config = dict(
    n_layer=17,
    d_model=128,
    n_experts=64,
    experts_per_token=2,
    d_expert=64,
    d_shared_expert=0,
    activation='swiglu',
    moe_layers=[0, 1, 2, 3, 4, 5, 6, 7, 8, 9, 10, 11, 12, 13, 14, 15, 16],
    n_empty_slots=8,
    router_score='softmax',
    normalize_top_k=True,
    routed_scale=1.0,
    balance_loss=0.00161,
    balance_bias=True,
    router_logit_norm=1.0,
    router_bias=True,
    init_std_router=0.00703,
    lr_router=0.00155,
    n_head=4,
    n_kv_head=4,
    head_dim=32,
    vocab_size=8192,
    norm='rmsnorm',
    norm_place='pre',
    norm_eps=1e-06,
    positions='rope',
    rope_base=10000.0,
    rope_fraction=1.0,
    qk_norm=False,
    attn_scale=0.177,
    tie_embeddings=False,
    parallel_block=False,
    init='normal',
    init_std_qkv=0.0351,
    init_std_o=0.0351,
    init_std_up=0.0351,
    init_std_down=0.0,
    optimizer='soap_variant',
    lr=0.00348,
    lr_mult_qkv=0.5,
    lr_mult_o=1.03,
    beta1=0.95,
    beta2=0.98,
    lr_head=0.0116,
    warmup_steps=200,
    schedule='cos',
    final_lr_fraction=0.0,
    batch_tokens=32768,
    seq_len=256,
    doc_mask=True,
    z_loss=1e-05,
    train_tokens=406500000,
    steps=12406,
    dataset='wikipedia_en',
)
Below are experts of layer 10 (counted from 0) of a mixture-of-experts language model. Rows are named router (the router's row for the expert), gate (a neuron's input weights, with its number), up (a neuron's input weights, with its number), down (a neuron's output weights, with its number) and show model dimensions 0-127. Each number is 500 + 25 x the weight over its row's rms, rounded and kept within 0 to 999. Numbers have three digits each.
After each expert's rows: a language model's description of what the expert responds to. This comes from a sample of Wikipedia text that the model never trained on.

# expert 1
router:488477535528516485513529449532505453467520524452491490497476483488500446507494523487491489451540508524523508500497503491454466468537475486551478535479467508487481473541536462465491474527509507486512486497515473475521520513481498474523540489487506529540507486514477518503508509537517515488453490507513482525521508533484447517531479455484537481520494515477501479487536536489520520451495
gate5:472491486492466517518524461489486525469544512493493525506467483465486471531510508528530491486531462496473519518483583503492511517481506479488443460521554495473472491518443509498516482547509513507477455519518508452475548509495516528491500493525504491512470511514501521502506532522535513444488503506490497488470519493508455489486522494482502482535505473534501554468464486532478502502524
up5:478476489507503509494445461523512502494484476555499498494483510542481516493451529476539488461483532509489505463533477494514538505517507539520485520496472559508459501479530472494477516415500466468504517494487522476559468492512487532475490488517483488484506500465509491501524526496476557536497504476478514516486467497473543445506510472510478517492522510471519516497529494523485508506526
down5:491499515458506553496445503505517539486532530504506522515488515480505540520474482523513501497537491511497490497505487531582529530511461564521521511455509522511494537488490501522571503519520511487475461518538507508484451491481501504517512500482515503494485472481497475519474517489472511509479515519540561553486499528484493493497480503515481546539526480497556500533505473501499503485504
gate6:561511495509473487510520548482528511504499475462502483511489486520455507528516501495503486552507479500540525511513480506503525490544472478559454529464507507514535487524506489510509482467550483505504529506516509473513516525480499515518502498513476526523483513514462486486498517517467441489489458526486515555483500541489463550529507441525504481501533513500523546494541483516495503552520
up6:521516530481452510482513532484511494491533514535508468460464536471507476543518506485482475529519508508531471496495493471519462503518530529549508494479497510544545496500474502456492482479517510469485506483501516488506502492485496512494560507484484564516505503513509488503504522516476477473537461474562500486508491504553483470468507522509485486480447538522491563501501485463515474483548
down6:521465485485512488470459518528528522490524495491485536488499499487510509509500502428518497502529492500488486535508520532539549500488541480489496482495510500512498525498538546480485462504507487480511486483501519489530505488517498475479434514468554483547551482440525481492512477477499565513489502513510533504483544504526522523448517481483460511504496486488501523473521541543486459493479
It responds to: Final pieces of abstract or technical nouns, such as -ation, -ment, -ing, -age, -ity, often before of, e.g. reorganisation, storage, rearrangement.

# expert 19
router:502528490495512554467534451539485498510467513488530538475507485501548469508477537495484474541516540563514505548483463445484504515429530484476504477528478500516544515514532466531509460513524502472515522500493517512469469489478490499523496466519530487481504518501510504506498496469502476518468508479541494500517509512492534502499502514489493533489481475490500520488507497539426503524485
gate1:509458524543520459449464520500517513504516532514504533516517501487513502491518507531518527484469508492483469544470505518512550484450508508496485491517508499494527522508539481544543522524472500531532487500501500501504481448461519542495449541508494449488499475506484475503492501539499516508505494470526479551503536506503475509497495491449507494554445488483492478505516503512507503455439
up1:482545469471497529508517498485470454510462510487478472478498501522505492498491504476482498535487508511484539461554493502482485505531496504477483528479503459459469501518482519478449481514476505483456505485493501512523517542530531476502533466485477522496512556525502497532521479466472497453491497555486524465475501536502503501519496509549507483452528503504517473491476527468474506559555
down1:489491493463485502493511475475513560457491469499494468517476460554483467507488529492440497493541521483427499552499479524520490482522505520469495477506489534498525461537480525453503518509500490527525514559506515480509501514565512506532495494475469518526496489504480489500504498501513480536487493490493508526487505491525504480475538499525441427504484471478497512510479510513490473514491
gate2:442504504466478534509471495499518512521517490479536507520456485447536442556514500519516483501451471470511495487508506454501467467512485443515494463538500498505524529527499521474511532529474538490517548524514484502488492516481466510495514518497509500513541480525522492472523498484474517522498474479503489531534528450451503507517480483510479503494470492492511530502500493466486537474441
up2:553514532535518478520511483465482491439472489499461510469505504456458531457458498518549474510489457479493486507475473530470519514483538509525472541467489503507480494493493494510477479511502496518498490486490510517525486494526497520475513496485496454464487459497495475522505477497549483459481486479498502513497486533563462503487538501489489516506552499452494516525512475487478499567525
down2:538485476495487508555530531505475453451526537469527553497474482521500481551567529520477487504510475533484504535483541485477505531481519507496512444514509517520500506473504520488551495469525496475495549495491483445468506475505505495491499511482496504517472496503450510479518533477568508521514502500496526471522474518543475524499518513506490502475468515524502501529486496488512513479530
It responds to: Opening piece of a lowercase word split into parts, usually a prefix or stem like re, dis, aff, inf, con, e.g. reflected, affected.

# expert 12
router:528479522521536498489502499523502472471502436560497488476538522469501514496487489468523517439483478512482527489505495530487490499496475487466489541454511497457507472509507524510486514440509492518505530523512517488480511517543513478543539489512473508482475530474488473550464469489486535470493467484503536517485490435468515512513535508534515489513523521486476481449503493481497482514539
gate8:483535482523507516482501498524471486493524496495467466488482498515478534493452498505497490475526481463476499505463487511481506491498518495504505519546512454525523494510493505482473488464483495497487536548533477448497559518488488512545478504503501503486518537520524471563532491479482531503447486500503512544490518456451482466493523443487505463487487501459500510460509507530493460484439
up8:461507553458538473478525483500468537457499518533495523486486479507451476542516542453519498497462540471548505478519498501491524521474500451523540439482462453477476488496509510543475465504505500493503509484496494483506514485535519508506530487504471498461493507492537531450507498520503485489506524516519495492503514511480511504524492566510490452471529529520504502498474496506478518531484
down8:447442503520516563453453494522472522517455509474492481463498538482451538496503515454519498520456471508500547516470541493520491488527497527469467512514522515478538499510516488527496476508499473481529500489475523490491513536473479513493523479494492441500485506484519478486471495489487522506541468552529513494520500484486532466500501476474482506480537535505498502497480485457511514481466
gate9:437519531509488477511527539494523438499507481474490505484492514464501471547524475491491516495509526482531523526471480479512492530507536547463441474494527510473491474510494503529536511477506532529525485528505487506439490521483531521491508536490456521478508511509447486521483459482458509510461488502529456469490491454465468491525525527508502514531494504486475494518537493488493490491469
up9:463488528503454518528464531481544499489477504457493482498494470469489497570522468488498513511509509514474497499478470506492523508466512489465459486466525485475496474517505510473500538488502491519507493485534546510443511531505456501540544550532477506502457530482488470542454493477518529482461478480504487461512506474492511484516446517540505531534493495473476486519496506506520497468485
down9:432499528525509523531504503487462469489487497489505471490508540525548520539529536485544480497502548506570502453495503513512491495430465453486505503485516491476530497497522517503470534490528521469460531534494487488511503480550528485513477463493484508547490460518496490527452492497471508519489526490472478494504495496485508490511468510497475478502514509547502480529515540493469494512477
It responds to: Word-internal pieces of non-English names and words, often Slavic, Indic or Romanian, such as Pichl, Cluj, Panchayat, Mājhā.

# expert 61
router:472481471493517505500486483508517461497517498515501481523499476540493488529448507525491431544532493545476457462523478542504495499549515548473465467508460545452500480497494511454484510470531520530528482538490506490487468472482518515469459515516505518508501503533494547518504467490530488479525476459489530494471498509503498501519513496456501490483518450505511519471511507492506508547524
gate2:514533491537441531489472521496493531533463527506509462478494525535527465465471492495475465489493557481521520452507486493525470517503494510507499492524506542428485494540490507508480483529492529502484508482519504501504453469468482504500509539470488518513462547520490496506525520517511488539506533514495504497482525555493544488511476509448517530506495488542483497496509515464454479467510
up2:528480519526499455489466507542518501487485531477493492551490502524468515481525467468501511515474477508531483449492522500463483518448504483493478533457522429506543506539525501493506515518451549499482502490505489497511518466502506479504532504523523492510497536533526521499518520491476510533496530493476453497506497553459512541474454507493503465474523510474536528515492501472512453486485
down2:499496499475502485500497518472494546495498470558510519487480521502520507491456498484493465522503526515472482494519491489521491483460546527496491460517496546521449489483461521515484539470474503518568466449484505526546534521539547506492467508509460499474486506522498527532547510524520506495502499497505492512492496501499503467486549430472470528520492507483511512517496501526493498535557
gate3:477495522547496483493475514509533478530512468492485450504479500481462473469530493479524511498499451570496504469528464488494530502539547542488465525441528496502471527544513496488512482503482504531474485462518493475501492463518517558493478494525528498497491497519498448488501517479503492474482510457508537492540546520445513495492482485489461508502506504508518501499503534497475501464541
up3:524485479506526516442477494512483483456527494496548518530496449514539547480490478488472526508476512483535497544485525454501475500473474474534522481551516524491540491523520492493511517516501520488519539521480516509494511533456546437477502496482495505492519521505517508536504465527479501525529549513525507534507474497515500534475554525468530488521502477463494492515470463486517497516492
down3:523443481489541472506473488505491466454499531511515499477508470471483493490490494515480541489493522471518474512502481472504474488534476449524523518538506491505486467466520463514450498508496537501516507526454507484534492539475479483505475474503492541504528560485544518536486514532545485491481469475512544534530502484547504503489500495540510495469497498484535452516465462500519491476483
It responds to: Short adjectives and adverbs such as well, long, more, far, high, especially in fixed phrases like as well as, as long as.

# expert 11
router:466506523552491482507524488502516497492508543474544532472515484524461535461494496495489502504479486499566499501468513475460511494516463519503457489476482544453463533528490532515499536481492497513553492474503523517493457499544511475474545532523506532484478521518520502484482511525510505469503486479466484475509503477552494493492483527545559492501529492503518521503470532497533487502456
gate1:469552489562547516505486519511506504515518487522511491529517495492511534504504464492506524496477533555536548476509451522467522506481504510502487489498497541490482502514468508522500509487490508510543490502495496491521506534493542539465499496526515492447508500488476485469499510527493503460512502510509520424516492512464487487527448460522567478532503462473503487509451518464480520470505
up1:463481494510508490491473506475487447521493518535489467499481531531499505525509448476504481494479519536517483464507510485478458469515570499525557505526504450510509475542473558485497505457481504490491498536517527514505496482480534517483474473526492527482488485468505537520510504472501511498511470518550468532484454556507500509517488482514545502460490486505475507477540530478496474480484
down1:493533508485518509493504500508474458520504550483511519477523514508509494482471449473512508515469541514499489504525540503536487499465545529507496500477498509478501474492518484490503486492536489513511479495494492440482508502454472526532459514533604493494461489481505479475548517485483509500472492473482504511525501498510486516508467503479545551518519522463494552469522469481537479462491
gate2:526502479481520544501511483491500507510463527510525499475514500492447529470493496503477519482502478485480524529474487499510488490475538513486529493467538499520472533512502523461499483449518523520578533499487551471512473505490530494527529497483455549463522498478495513501469532535500527473501493530530503503523483451500486458522493451461544537491485463527505542528492496531483514479498
up2:511504474489502543519486503525486527515488534506482500537513502464528509534561525505446499544484498515501495497461519521482509503495511510506448484461513496514477522530524467476507520451531509453510481510504519499495508501533523496535502485488503519520510492513509490495528504502493501508497445550496477455577500504530470469549490486451546508497487507492522516542536492538451527463496
down2:541504480495506521482524497467485549473509518494471491513535501511496501488516519472479486471494485502547532509571500477445468471492534519522459484501480527497443512493510479472514502517495515476492512529558487461502488514479476493533477492493530482521511474523487525513514491454513524470530509493448470498504486499491519501544466466490493525533548555515495475506462488511487511514564
It responds to: Final pieces of personal and place names, mostly foreign, such as -ine in Hermine, -ie, -y, -rey in Geoffrey.

# expert 63
router:532479532511479473501550521507489491515511491482500486516481518521455507491512479479488511499517490535521468534465499493498471495470485479479488550542489481437503498525456502504523506521484516489518508504476502516534497497518519470477528453464518487535479491520471538578514519533497517473468515500473503487497487524494484477503472529477538490545470508479522472549427503526455507476499
gate1:542472510449508514464518507472517494481514486503527557523493513452513481521480488504480535460472462531525500544505536468499494527474545488485505507486477539511513488461491471443497503457459480480493490438474496504499495501464476481510524490501513502503477522457510513495505504518482526510457481470489482550484491473532508484529480526492462496519450477489494541509523490473494495458460
up1:496519512500526508507485453496507511531525497497460537479485539471470500459525461485506539427514510508488525510483452521490477515468510466494481539522525499467481490469459529501470478510519497496540446470516502517537524496499493500502457485525509491499513495509548495480526523513508498499469531458510504494519508473500543509532466532514508486534498511557490515491494566518511546469527
down1:531551517474504493506470494500472504522495517537529488513472472537520454490483523482487482516509441518512510540535523469510484526484478521520510484487539474500539524528509521508509485518527464484508524520562526452469509444540523507524510514494543534481495515496498466504533529485520501453525530515536512514471506537522489532485503489499485514507482488471471466488497491505442487551482
gate2:467496532533471571511554490533486520497491529492553492499459510498517459468489454532493534489515489468520508533438466479518485440466514506508519500498487529509510489503462480506509482497516476523514475492502519533521532519513508515489513460495495525485507495540506516535530537495464522490511525551512523499510471497519452505537501495522491510524506485469492515483564542490478496511490
up2:537453522511494455515464516461453505493522491467500530512477477567470491528549561480520519504469480521491498459519529477446513514536517512488503530512502466467492499491515518505491531476504508513469542511483510463475525476522490507517532535498495506515499470493471504459516526466516520498528474453483486530489532498491530471454487478490492494465511503527517512507482510498464525450497
down2:524512533460534504537497480474536503482512514500471534478501501459486524504480530491535518536485490495555491518512509524490502475494518489495507463476503440498509503471450473532529470477469467480498515537467491494495502581480506476514483504504514529491466521533476489552501480531486502541510477503514523483479480478495486516479518518537440501537481511484474509490521542488523473517554
It responds to: Inner and final lowercase pieces of common nouns, often plural endings, such as skel-ele-ton, d-ia-per, coot-s, inver-te-brates.

# expert 43
router:510463505530548471564495491491525493476481519485506540477482464480516499530478488518516477509476511470534512477482512571486518536532545514454475482473502472499492492493468506516528474488537473482502508502517521533531459504473461484489517511510509523489562491539480448485485511499514466521520516529475518508489489500509514481473547524505540496514490512482533513535540471531528463493509
gate8:511488496444475471503524512462468506506498499484486433484496516478542483510506428493533494499516575496497493496496475536505487517488473509496481492489506528534476469491472523472517499508447500539533517508528542500477481510510523469482475532487476474459506498496483485559469535478488508488530497489487531524473475509487524473484520476493491500507531512495539467539510478543481530522460
up8:546512466517547513532506470501521465513467496515498550527466471443456482511492487503506510517530479500510475534481494490486500510511521489530514460504518539476459488490487525536506558533542528511447496440512518464502518449542533510478529479515519486497499467491526533498498504501493523496483501494503500442482525475473476527520518450522496495501481498513470480531511501527522491469490
down8:477480516451489553507524513490513451486507496511492511467495505554479478496530479522500520495514534473460553496530526541483478484472479485515522534497491499510484526501480523518521500491531451510535495522567482507446484480510482492530473499504489499521468523513471475502500478499557506498470489502520560443517480519497528502502453512528507529532508510485554527466510520507480517483494
gate9:497498513469518524460543502535533524519471530523482526490437522511446479500500503544494504540469525474540472471486505477556522495527488505493497519488528465523522495499518520516538508501487524530496484491492486450510469478503439502512471522497507485499496507477535531485531475521487483489484464502455459509482539481509481486490456454473509509537465511533485511497463535510466513472494
up9:519485489519544526490489510533543514544456504465478511501438449486497513523506513536473564480511452508523512543481503510457529530507498489500550472453516450507557506512482481493468496483489553493495520511511506475490500478446479477485497490508469532510515481494499500536489488531525489490465482470510488491477484505485488499482493522501488479494448497542506469523478510509519471513464
down9:540545523442425499482507494474499467480557462514496494502517509497531508497507494533480513500541498530463454490488496512481448517492513496508535506487502532516499463497474486482487502490483536523493523463454489467509476518519508492529517469468478504452496524531509471498495496497470519495536488525534503472508543527504504533529501463493517537485529527496514488513540435506469495530491
It responds to: Final pieces of foreign or rare proper names and technical terms, e.g. -an, -on, -ich, -het, as in Gasparyan, Dorostolon, Liutarevich, Prophet.

# expert 3
router:510486491485515482535543483463519520523489512512483518467491551507524527493512530506490502458514523464518507515514506546484500492458445507509515495452489521501500543494473515531500522527489454456537494456514473519555522500517461478488465495518487531491506513463516476497491543477511488554461483527533502435479497502499519517476483473527485509496496460500496461466535499520519529489472
gate0:503467483504525491497490426468525521512475544465485543526490505525522513500512515494520465486509492507519519476551510531450487496513465515504490521470558523478535527491510475539500521536499515498507524534481525546447498483514550500508462482480435518480486534495480503545501507510497486521507529501520506514470525506467519508505493510543513472504518474512482495453535483472509461505522
up0:467517489527511527527534541483466464517497453511541502497471481506503508472496455491477490530498528515503495515482451490503546510502490447500471536502503512519487528494460512529479506494504450453513530501498524495444567502489498517481492533507489456499490471498495489504532473467543486468505438454490471512505498487489484490535494498503493536507513472509507483569503511503450486499513
down0:493477482524486531506546471504468518466509481476478511502512497498465468500547455526470490503467498525471484465476486486487476511523535456508484501466520486516499533520493447487496460467524502502492523515526524465515495459523496517448518507501509529493414480487497507512542515491511523461481519468510474495486471489475486496483516495495532454443466503541506516544485501524460474504486
gate1:485515464534513460436535472488537518521478532513506538506506508485510507524561479514497548454513525521478520504494505480480491512514491547520472529477511530479498503520504518497511527521532517449528488487537496512464497495505477565511482524489497454535537483492525469519483539511473463525501474494484532489497491441446485480474512508501475494490477506527535497481510508531497524533500
up1:524495523520485495514511559500488508490462506526488492474480501513488536505462455490488494479503455477507518509440483522469537490491461500488481499521493528462530481460508493557490499464496497477526485505495464473491503521502492478473444530459455451483508485509532511511451530503468496549525509498549487476501528503480522543545502461499502508489456492501489493511477509465539496477534
down1:534516524494477470564459512493542453526516505503546450488488543527536517522495520486494484496496544473491509467493465498518463526481471513501482514529470497509510500509513544492465537485498518486501493489483515509484541484516521463489485508474507492512493454512469512509463528506525486475519508523482460536488487555496497546534514515506488426515463495528508481498511539531497457515520
It responds to: Middle syllables of non-English personal and place names, often after h/k/g, such as Damod-ar-an, Ced-ar-ville, Osh-at-owa, Alej-and-ro.

# expert 51
router:522519513519513506448471529494485496506475490506543505485523474518487503493498474481527528507484498487494481433483456485539500476500521492521517433463526441531523537554513470566524512478485470508495519472492501522504506517500521545513532488482469464516506478480545535481476522489467527496480507485525511507497497503525491482498492501501500537512530477451503555470510474542485476492516
gate2:504486512509482508478496562539473517540504493537504429544511493517505548499475506555521505502506535460491479531502494520525468571509477511519497511490567476513485515504526510518490528480553473500523538499516545535464492498522504507481496509510506518500501463483522504470504488500486467504500494458493524480527506513468479503482500541525516500518545478510498563465513468505509515493484
up2:519501493475530444523509459515563482458468548493499557497538485492515494510501482475555506478504492493501523527507502507458535485501515495494510520516496482544515474473511453506563468551489526541481448504489500505513502486537492477513443527501490513500489528485491478489512524473528508476522477549507464492507499464527520536498493492483472491457474505499484471506493519519525495525476
down2:520494490469518559492516511480499448474517517499531487562463488462432467428483474480502524485511503486504515471511517529534501491515489521524463473499478468477482477525504474491486497480477491523458482480521465468529478536512519510542494499484437497520465505509508485538528497497505520497490493507517534526487514470520454504535500524482506493521533475492485530472475516496535466527511
gate3:528509493519471537491491522504479446520481516511492485501480490509488491538503525486456494510528500506475444479457472536471507537506451492506448549503482452513515481510460516500519536518537521487483492486537498511505476504510522513510469524491475503519568447512511519473512480495462496518525472488495522505534517482531525543488457471510501529497493484456531535509500473464551491513484
up3:456472455496511521500530481567479522478508511446509485510498500501481502499495494473512490494497501489457506509468469475459506556539520532534487477535497458526517482515510468511484505543503538495522497519502494467515523471524516506449538473524510524527527498525492502519508512554523517466472526483491456526544524538508507514476515516513508519494489493519542476481552538501491450518500
down3:479465528530517496452509545540496488470512524499525457472501457463467488490526502552550488513497508501481507527470461522498501465483492513467516500480479534545491531525472521497513499527542484450528473453538545500471506511479496496505509540523548463538525493546485496490495495543484505515493469517461488520530518486520476499514506491517513487493524495513501504502527470562513488492507
It responds to: First pieces of words in sports text and tables, such as f in forced fumble, h in hitting, sem in semifinals, Euro.

# expert 52
router:516503528480479516474504512478497513484527515536475450515544521489512485555536488535478484483515512538510479466473433469476449561484505525513502493504488510530512469486503500529481501506488513467482506495514480491500499456475476489537504550490501474502492528521471496471513498498524479508536526471489488459464522477515538486450532501520490521486525481518543516535526525534494522555475
gate4:458554486524517469425520484484514535484506555514488439494457492460498519489495483497455510478530508487521479511463467496502494485482504463507473471511495483490539513470504521526500485554546509482497493518490486497522516508470447492533494511485504501513495441487503508507485491483488506489490512481534510483529483489543475494481477474490514452501525524528530528566509542485514505476517
up4:510439507505504471523509522468507503515502482497487544547528527551533510504493481458553496491459496481502536469507530477529492502477492534520476528491480494494481487480509503479541493479443465545523504481508540518507501501500507493463520487511486482480461534536503496487460508504508477540483493490478462506468514496467552485541469511497470543498518457461480480466543460500500515506485
down4:499532492511500434547479500537476535486531493526469551516522488537495498496513442500512538475504453484503490496492492474474488512541522500574489499497503476455476526538486494522484505483530460489493478552517439473505523512475493525478473506477465553493534510498530494490473541430485480512469518496480517501505483505478519528485520508489522521512512475510515511509500512488493496500512
gate5:450505518473513489494480486519527510465503519484509461513458521449482482484503488504490518519501507471514523462457528526509483489463503509524553482538499509524503500408501505510458480483479501522528539514478462540465479521529517475528475493517507526485534491508500498509454521491468492502521486494526490501508528449481509562479500483487511506539517442446490477495499522484487479502494
up5:477499493487493493525468469541487516462481473469513494510463518478504491531522445499490494522483496515561472476475472524485500471500544511523549482544478477515509509476534496531523481494504506535547517530482475547516485511491475530450531508513526489471517509464508523465512506508525507509476481482505532533531503474520476523470515448471515521515531460473505491491491550513462487529540
down5:537521495520526486518470517493514488517447513548514527509463520491493466500502518521492495499520483533506491544501493503529457503521492510534508497525496475507479487496493528486515506482461513517534505499590498468501496446483523532510530514471532517466497486514508528476525547456510456458500501481536487511468545483521540487512482508498455527506523487506466526502498480522437464497467
It responds to: Hyphens in compounds (All-Star, White-collared) and dashes starting infobox list lines like Genre or Label, plus slashes and prefixes like inter, super.

# expert 7
router:484498474486523558474477462522448515532499492466545495476474495483502479501519521576531515487495464491476479536475528503512507476489469480472532495504506472544461517500458529534511483535458516514514506482508534511497520489483558508515498476488473489457512514520467457478486486508479526548509471491482494523537485496492535513514517542546531539506523501506510489477518461489502484499511
gate0:479507472501465488483537531499497477532516537487516441469496532514541479496481491531519491503520510460514496511498467531536446474472460489525465490422562450505489507474521521523494554490457495491509493517493516493519491501479491539492499485484464513538480489490527469508453515491477505486487495491509539567485516505520523487489488494528509511493493471512480498480513474491534513491549
up0:448504519504495489476491540516503477473527518507525495484511482461489460459458452542518474479496500493485513494482516504503474508461502512536481457472532511504505489486453543469478468477483491481517428480534518513498494492530501484502498525484528496460491457481480515510530464492520514486524513486532468523513492494461526497462533507533516477502519430532484521481506504442501467484477
down0:475519443531480526490535478509495472535497464488496525521535465479509479446472496496500460501485519496479500522480507545540493501487519494491526483520495501509526481499532491536523530525529502510503512485473488496493518442500497534481513493460533466532521522466552493488481517507489499502487468515525466486526525467474552532551487541471494524470504506509553524527544505494491554516522
gate1:503494506515541496488516479513500466521490486491468478509451474500518460480519460474507546492494513492495495526431489510524456490461493474469459469495499551547482536482426495531491501456438495491523466522534503491487473521498536537511489504494465542519483517463507482488481459502484490503481489520520518520526506489464519480516508502521473514537512551480483497494519515490494492477471
up1:499502508504488511519520499497486491511524560503495491530512523490481514480485504507476491489456517464446543488556508524494514470524493504509471533525491491476508487501515469479476468487522536521444516528512522524476547477464531471504503458557521501464532528501522479526527571499487540533500478518508488539493534526489524489503505527496537484502519488479498479430458500516498498507478
down1:504514502479482495541481502486487492510466510513491524552506527416509504481549566492520498471531486493517510473499534522506498515472516504509516505495523520511552491534539482518484526514509504456500509488475508471487505448533520509486489522526535550538531490502470493555506516527523492507478494505488499507505565494491533511522479466486521454467480528505478471493480527522527504510452
It responds to: First piece of a word, mostly capitalized, opening place names, personal names or titles, such as St., Sc(ioto), Cl, Ed, and circa c.

# expert 53
router:511483452501489498473552463524547493469511502500521464475447475512521535538478463483491477484555510508508510461528542477508517492475508481509500559528502503513487518523482547453471496449525532499555484492503484476477499497460511509493495479507503467461512496507508503496451490495493508537468531530498490528474497505481457523535496465502501464517535483543515495509530522518504478508507
gate2:526436500494524502495528477514531497486523487466523483482513521549450481501521514528482507524510485511527504524523515465462508460534513496479484531502481495501475498521469577506517484470502489482496492556495529487455504519521462527484501491516532518449495498506492507520456500475515424518505488493495534522507513512494510496515493497524515518507571473523491523500516470480498512429500
up2:500530474495501464502537530540496493512498523492490498503511559503533503517433512515465515496497517482523472533530515488550483490498482503471501493527488536521497484458512491504499517474491531521457524521486503522499476473517483523473503448499533497519510479465536537477525504482462523521524501551497460529563439504504514499492499493491449527510481503476529544548521518505499462473487
down2:488489440543481502519490484521463469467495493479497518506544567511529543483534471498465506493507487515522478483578540492467504473494470500493484477513501518471524515497522478479463561527464473515549503463499525520500480499541526521466508477529501514494501529460490495494531525518481486514539536530506529511545474489521497494495510475485491477477479495493514504501496543529489494498465
gate3:521554534498521503509459487539479473552504516566489524486499487456529499512492487479496499481522517493503506492526502486530527514504475487521463554487527479502468483464538536488515476466514489464536490503521516490490496505517488501465516496476480523536500531481472473473459485522480464513513486511488530488536566501502504485526499441503543468504480506529487503516508481488504538519570
up3:454504522470503492507487504504518510492492481543488504501516463527544485543516510538468481501517484490462519458505466498451507505554512520502559504462480486500494513528517526508503521529504469518498488441492526503504519497442530490482480501488527536526470503511543497485545519501489524452542472504523545481529475492469505473520510520492563486501481499538514487508524510534448493501522
down3:509504502499515502521512512502479493526519492476523491485516524488514513496483512493520461463523516511545463548518497497501480532508522536519510499527470506559493480545491511479483603473526501463492530524490498476517527516547505501462530504476535500502498485537518467508512473520470531486583498495475465477482507487518495516476546530464499489468527498484509515491507490549505485530507
It responds to: Word pieces right after a first letter or two, such as v-ow-ed, n-od, f-urn-iture, plus standalone digits like 2 and 3.

# expert 17
router:505441492501514489488506526517518526538500490510482482507509547500505480483496493511502489474524499488466554488522507534486489491543502491509493471491515474508566542465447484504529517528523512456506501457515521505487493485506432493485462512503485504465475497509556487495505477492505488495504466549480475515471496445544506486475474539453484460474500544473506483476483507482523486536528
gate5:532532502540468504500520517467516478522489523513463513503507507473487477499515501514495498533511475480528558471513471517522542520505502460494480488516522481468518526491473472528506508544516515477464537543478561518472505499490497535486486485488532562496471525527523470481511469534505480524532509540477514551513530470492527489475478499468501482456500471547476488453467526492489484498474
up5:448525497489515452547436460522481499456500489518500504500442503500477548469492517529490472464476557488490491532495518510485500494521505480471484490490488486502492504518489500509516481486486516563534504564512528486509516455496501473505534492519527498512462485489474484465472493497515514512477511479481501537515505493501465476493497513590512472489471538486478507468528485491513475508520
down5:489484547498510480506509426520459505553477531471479503485500469460437476477513503518520500522474486528478490514490508520504479518499506505492474499473460486495500533501572487555527467542511507488486496504539469456446491472498467545524502472548519487488458531488510470484496484517481504513539474476521496495481510480493485511484493550508521496497518525469492538511498509514473492496490
gate6:519459515480503506515515488511529505555505514490489506563475490511491448506485511513512476511506469483500479474432483530475481505467475494539457513516483480476522507522459530499528496491505481484489490501522538498474501488487514524492507501497477514529477529514509549485526478500520477515449471513535442478467497473447518481500542483460527483543500518529465499490488536476481510439525
up6:549471484460484480485499537506469460508534482522505481475504501534494548510507512473470498524484498502523512504548484489562470510451522507479527523472539488541516482534533502472489470495555499559502494483492519481516488481511468472510457455505517503513518520506508440537541487497450533495513518492483496533447511471502490525491501488475507514489507544475492496496487468501486468488501
down6:534521522514518494500489517494552502463513465515504516516507503463504451493456525494514509482481477411517479499489490434455479491513465539477538494499508503461515526542474504505480508515470462536496479501511491534507525488460479469497508504511534514511493505479459495475499507515553472473523469519464495519515487481485524504503458479450485532496478515521495491525484501450491465521482
It responds to: Ordinal suffixes like th and rd after numbers, and words opening a sentence or clause, such as The, During, After.

# expert 36
router:518498522486515559482472495479493457443501485495505498524540516512487482487506521484542532508448478517569527508493512491516485530545571514480466514487498522484463477470524493515458500525498528512501494529486502476478469476470518523481447479511526495479460465493543511504514475483485520462537508546501519526493498493489534481484505472484536517534477518517516490526482475501498538477507
gate4:501520500520501469479546511484480506494537499497527524548534472528537520497527512497495516517495513478502543529481461471519461518457555486503495519480504503464471538502470463497494482489499453511508462532460536478544449486505484510528477498478481507511444493499494514519508497476481508484480512532534538541506529491508510532542527477474533521543467560527507490482471506478495493491509
up4:497515518536517517521507534540501458509500489463530476550529497464534500512492499457526502472497490501515531525482494461485478570514523515526540479469495496494461559542483498499458495483480452502503516543508511509528503461509502530513482509454512498529480480503513509508472525529479518469489493518523528553542527486529504516532494480478549479503477541531488504523498494459500534496491
down4:529508537482523523486504521449509562482538495509445555511512496496506491508494518468482510496435527510537497483510527502505527496495513447465469524506529472475481533460491485497497485485501521496470483500483497474502544568460546473478477457503502496486543502522510467530499482529486515490513479514483497499483509515468528501524495465503524501497521527484573505480469512498491503496539
gate5:541457498477480550546524522486522499483512505498513491445499534522493505482487474526505534533508498472481470518487498470498491482459486510489473489550477486524480512512514496486545455476480493508516482501513479567471458514497511494516468450517468489515492469483510506477493499538469493528499512503526500522502515502552449523502550525529505535533462453468540490506503503510474537492535
up5:476508472530494488498480429524470529487491436453528484490492503476494508511485498551491508480486474527528554531507508500499532511516520483530526541529484514449523529488456471505488549513509521469489503483482489506491472506482509525483504491504503501468515480484481486505536511530517459496487531483503490539518479470496557463502452494470465494501481533514504502452535491461521468470474
down5:508527536510510524481524529522503479482501479552486482512479494515431485507471564517505480483510505530493484521506492515456458481522478495494471512522467554485504510495491547521540521463486485484469529523501507497534517450570513501483528515502484498482484459453486459480454523513497486483536502508514496492456505506525511491522494559517493520477470473534494498496481510544491478519504
It responds to: Stems split inside Latinate verbs, such as prefer, prepares, represents, enroll, plus en dashes and separators between numbers.